Below are experts of layer 6 (counted from 0) of a mixture-of-experts language model. Rows are named router (the router's row for the expert) and show model dimensions 192-255. Each number is 128 + 24 x the weight over its row's rms, rounded and kept within 0 to 255. Numbers have three digits each.
After each expert's rows: a language model's description of what the expert responds to; "mostly gets" lists some tokens that are sent to it at least half of the time. This comes from a sample of Wikipedia text that the model never trained on.

# expert 16
router:125131089100112108093113137120121188100117118137130151119111142106107146095149145151133109102155129134138154163152117135108156092163161115103161103124140157127139128131102135149161131112110119
What it handles: Prepositions linking nouns, mainly of, also on, with, for and listing words like such, including, among, plus word-start g or cl.
mostly gets: " G", " with", " g", " on", " Cl", " cl"

# expert 6
router:102160112114103179110130111138090132119099151131147124126088112124107135094160146128115082095165137109133151162142115169113141091133119115104149135120121140098170178106114130149161103131131155
What it handles: Single letters and short pieces inside acronyms, codes and numbers, such as the P in DPi, the EM in (EMD), and number digits.
mostly gets: "P", " p", " Q", "p", " Z", " X"

# expert 36
router:116148092107136152119146115136185148102105153168129169148125098108128156119158166151149130099183155100142170137176167150116145095106108148102116072151135143129137182174103135139139117121134141
What it handles: Opening parentheses in tables and text, superscript or subscript markup, and accented or Cyrillic letters in foreign words, like ø, ș, Б.
mostly gets: " (", "(", "^{", "_{", "á", " ["

# expert 32
router:129145108095077162116156113150121113075098162125125159169107106117098135099169121139171118093114150104147151122154133136120124094147125090123174144114097136097162138125124166158143060138127125
What it handles: Forms of be like was, is, were, been, and adverbs or nouns after them, such as entirely, completely, people, children.
mostly gets: " is", " was", " people", " being", " been", " days"

# expert 1
router:126176096139116164114118087141149185091099144155172153144121111101100095116174145162143131127126134100157166126135145157073163114131153132109160098150109149078171179160095160157139106176087147
What it handles: Nouns in tables and section headings about results and honours, such as Award, medal, Points, Cup, Chart, often after a pipe.
mostly gets: " Award", " medal", " Awards", " points", " known", " Score"

# expert 7
router:108127087138125096108167123144155135102092125128157130181138101094127172119154116130162097090170136091186119119155134144138134098155125109108165129126122134098113159148115145127134096132057147
What it handles: Personal first names and pieces of names in cast lists, tables and biographies, such as John, David, Christopher, Sar-andon.
mostly gets: " John", " David", " James", " William", " George", " King"

# expert 24
router:118141096131098122079136105124122114116116136154115145207101076120119156111160139119160123071140138118163179129148144152125143114141130116137166103136104162123143167166054155151169112132112148
What it handles: Closing parentheses ending table values and measurements, line breaks, and short mid-word pieces like it in Citadel, i in Audi, ft.
mostly gets: " st", " sh", "all", " ft", " long", ")"

# expert 41
router:096114102121093132094146109147100175107095160143120148183133114082127131091147107133159127136129152073149136164159141146102135124157139112098160119127088134114118141144076152149152084126113116
What it handles: Prepositions and conjunctions such as of, at, as, for and because, often after served, used or to.
mostly gets: " at", " be", " all", " As", " became", " when"

# expert 37
router:101167106127129121139185119119144151097105120130129117144098103099112193106139149165115164107143154092139129133149127144118139107133141106115132097126110167136172179137100109132147104152125139
What it handles: Middle pieces of longer words such as est, ind, amp, ag, plus infobox labels such as Total, Date, Location, Preceded.
mostly gets: " Total", " During", "ust", "ind", " Preceded", " Location"

# expert 0
router:125150091079094143092102100141123144089101143180134127119105118112144136101156129135123089119130140097157172148161139138129160109151169115130124109109119183117163162145122143141154138112114133
What it handles: Prepositions opening time or place phrases, mostly before years or dates in biographies, such as in 2020, during, until, By 2007.
mostly gets: " in", " In", " during", "In", " until", " before"

# expert 10
router:127127124128133121116135127141156116116108161127131146131082092135111213138174129171133100115137149140153160129161164137109138082124133121110125126119131162156125129157103141150123123162108121
What it handles: Inner word pieces such as v, ov, av, od in Slavic, Hungarian and Romanian place and personal names, like Bratislava, Nakhodka, Dunaújváros.
mostly gets: "v", " w", "ov", "av", "erm", " Av"

# expert 11
router:113146105098100126103132117149159136133113150129155146117112086107089105153150148142146116117167116122128142157167178140120179117124159146114170121110095186138137158158115126147124091123109175
What it handles: Commas, especially after place names or mid-sentence before clauses (Oakland, California), plus thousands-separator commas and some table pipes.
mostly gets: ",", "),", "\",", "ay", "aw", ".,"

# expert 3
router:118148116091113143118166105160132156129129164147151108162108096136104120107158162144142133116102128086159143131134148113137133131121171106139136107123106134098126139158123140137115091139158158
What it handles: Labels and markers in infobox or list lines after a dash or bullet, such as Preceded by, NFL draft, Genus, Coordinates, •.
mostly gets: " named", " Genus", " •", " Coordinates", " Succeeded", "|---|---|---|"

# expert 17
router:128157102100125152130175123167127104109103127167137131150122093123130126103156119131115125121149139109122140163129153130144157120137126108117155102137106146139166146149110151116145110157071180
What it handles: Pronouns such as which, it, there and who, place nouns like station, school, Church, village, and the minute mark in coordinates.
mostly gets: "′", " It", " station", " there", " Church", " system"

# expert 40
router:116166123118129108109162096133101149090115106119150162161136103122104113092150120175157108097154156110140128144134161160129165122150116103091145095121098163116156157148135146147162105178104117
What it handles: Periods ending sentences, table pipe separators, and heading equals signs, as in census income sentences ending with for females.
mostly gets: " =", ").", " ===", "\".", ".\"", " =="

# expert 28
router:147137107113131144111170095130119143105113138156167159142094126128124130088129148137146114085129164089141138162149117156081130114127132087084158096136099135107166137146098135144147151167125156
What it handles: First pieces of Japanese, Chinese and Korean given names and surnames, like Kim, Y, Kun, T, plus the determiners this, This, these, no.
mostly gets: " this", " This", " no", " Y", " Sh", " Air"

# expert 5
router:102139119118137159106157147138116161087091143147139116137090127103092145102138120169134115094146131099187138133155132136136146114144155118118137109085094134121162141141118136133141138203090125
What it handles: Past-tense verbs and verb particles in narrative prose after he, was or and, such as won, released, took, merged, out, off.
mostly gets: " won", "op", " held", " received", " him", " released"

# expert 42
router:132144131109100157148136131128107141103123133116143167155124109110127128122201140156155124092162131083128146139164140153097141107103136130090153135114120153071127155087127118126133097161100133
What it handles: Closing === and == of section headings, table divider rows, and words like footballer in sports and career articles.
mostly gets: " ==", " ===", "|---|---|---|", "|---|---|---|---|", " footballer", "|---|---|---|---|---|---|"

# expert 12
router:091147127118116168129122104157122150088125150144132123137124101126106128119131125148167118096141172109118132134131145142126126112131127134094138115090125157103144165137095167130121110132084177
What it handles: Capitalized words in organization names such as World, Army, National, University, Royal, and possessive 's after Workers or People.
mostly gets: " World", " Army", " International", " National", " University", " Royal"

# expert 31
router:138131140138115138120141130112127152116124125162135156174112112109150129091096167137173128125155123089130133156205157149128165134139125113113147101074128149124130142177122179118160114107124101
What it handles: Line breaks and the first pieces of split words and foreign names, such as al-, Pal-, Bar-, inter-, San, El, often near coordinates.
mostly gets: " Al", " al", " San", " El", " inter", " Har"

# expert 21
router:116129119103145106113130142149128149119117135143150148179145103114128123115180118138124123090153140113151160123148165142136139112153120110108144110120112132130140142163067147143164113138110136
What it handles: Line-start hyphens in bulleted lists, table pipes, and inner letters of Indian names such as the n in Krishnarao or Vishnuram.
mostly gets: "h", " Re", "n", "Un", "apo", " Kevin"

# expert 14
router:142128098080097131099158112149102180094115157140191153186121121110135130139171118170131113133152150106145178131141122135143199137174140088106139124118100159129136126156112145114146072138096121
What it handles: Sentence-final periods and colons after field labels in lists and infoboxes, such as Order:, Family:, Postal code:, plus digits after decimal points.
mostly gets: " F", ".", ":", ").", "\".", "):"

# expert 15
router:166138106125101118134146122167129118107118138109164143191126119141135138115137156162159114085121151106152135116138130137145139121117151130105138080132117127099213140133102164125123133174092131
What it handles: Ending pieces of words such as -s, -es, -ons, -ics, -ism, -ically, and the ″ mark, plus stray bytes inside Chinese or Japanese text.
mostly gets: "″", "ics", "ism", " period", "ons", "ically"

# expert 13
router:095160134120102149130142118150132136113092149121155140111137103101122107143123175154143107117168134122119145181155178136128190120113156139135132110126084154075147154125093143160151111152091172
What it handles: Commas, opening quotes, brackets and dollar signs, plus mid-name pieces in foreign names like the y in Umayyad and Sisyphus.
mostly gets: " \"", " $", "\",", " '", " [", "y"

# expert 29
router:109163141134133146119148139136130112136141110163158156154130121110122101109124165144161111105156143122152159128141135153115142105166124128112118087113125154095143136143110155106168097164128138
What it handles: Opening capitals and first pieces of split words, often after a quote or bracket, such as conf, ins, Def, sup, S.
mostly gets: "S", "f", "See", "com", " check", " Rock"

# expert 25
router:092137094113116149115139104145112168119119122142133150166086121119100140144151125114149095124142143095169140138163138179107168124174150120134163114109115165109148141135124137145135139159082132
What it handles: Prepositions, conjunctions and auxiliaries linking clauses, such as to, by, with, after, had, has, often after a verb.
mostly gets: " had", " have", " has", " with", " after", " between"

# expert 33
router:147151132113133151096132091136099158099092149122133135134124103110099133109162153135126113110170127098153136183130173108099157140168148111114139103100116151087142127131089126129168120144114161
What it handles: The article an, sentence-initial He, short word pieces like il, ot, ine, and decimal digits in coordinates.
mostly gets: " an", "il", " He", "te", "ot", " con"

# expert 19
router:122172155134119122095152076151074139148155144116104143110139102081087126106131110142128099103146120083165158140137147165114141110151108130138151123112114146144171166138138128136166123155089169
What it handles: En dashes in year and season ranges such as 1976–77 and 1961–2004, plus years and other bits in discography or filmography tables.
mostly gets: " do", " le", " Super", " video", "×", " Hot"

# expert 20
router:143151105089114164103158088129090126121102167104126142160110085120125153076146134144121130138106128115129146106169129147078208102146113106164172086124115152110149142161133174129172104167115139
What it handles: Subject pronouns, relatives and modals in quotes and clauses, such as we, who, that, would, can, before be or have.
mostly gets: " who", " would", " but", " they", " he", " t"

# expert 4
router:126149108114120131124142132156135144096111125140134128123108072145113118108143124165147112099161135109155158134132154162143130130115146109104154095091102161131159163147116143159130105151080182
What it handles: Final pieces of Latin taxonomic names and foreign surnames, as in leucostygma, rigida, Bifidobacterium, Zulu, often in species lists.
mostly gets: "ana", "ma", "ai", "za", "ica", "ella"

# expert 2
router:111143109114096166099130104118132122091108145176138146154127121140080125128144164175130105128124143135139148180161160152145143092142147087091136116100088119112139157129089136145144107149104145
What it handles: Compound hyphens and dashes inside words, as in rogue-like and semi-final, plus the articles a and an and prefixes like un, sub, non.
mostly gets: " a", " an", " un", " sub", " non", " small"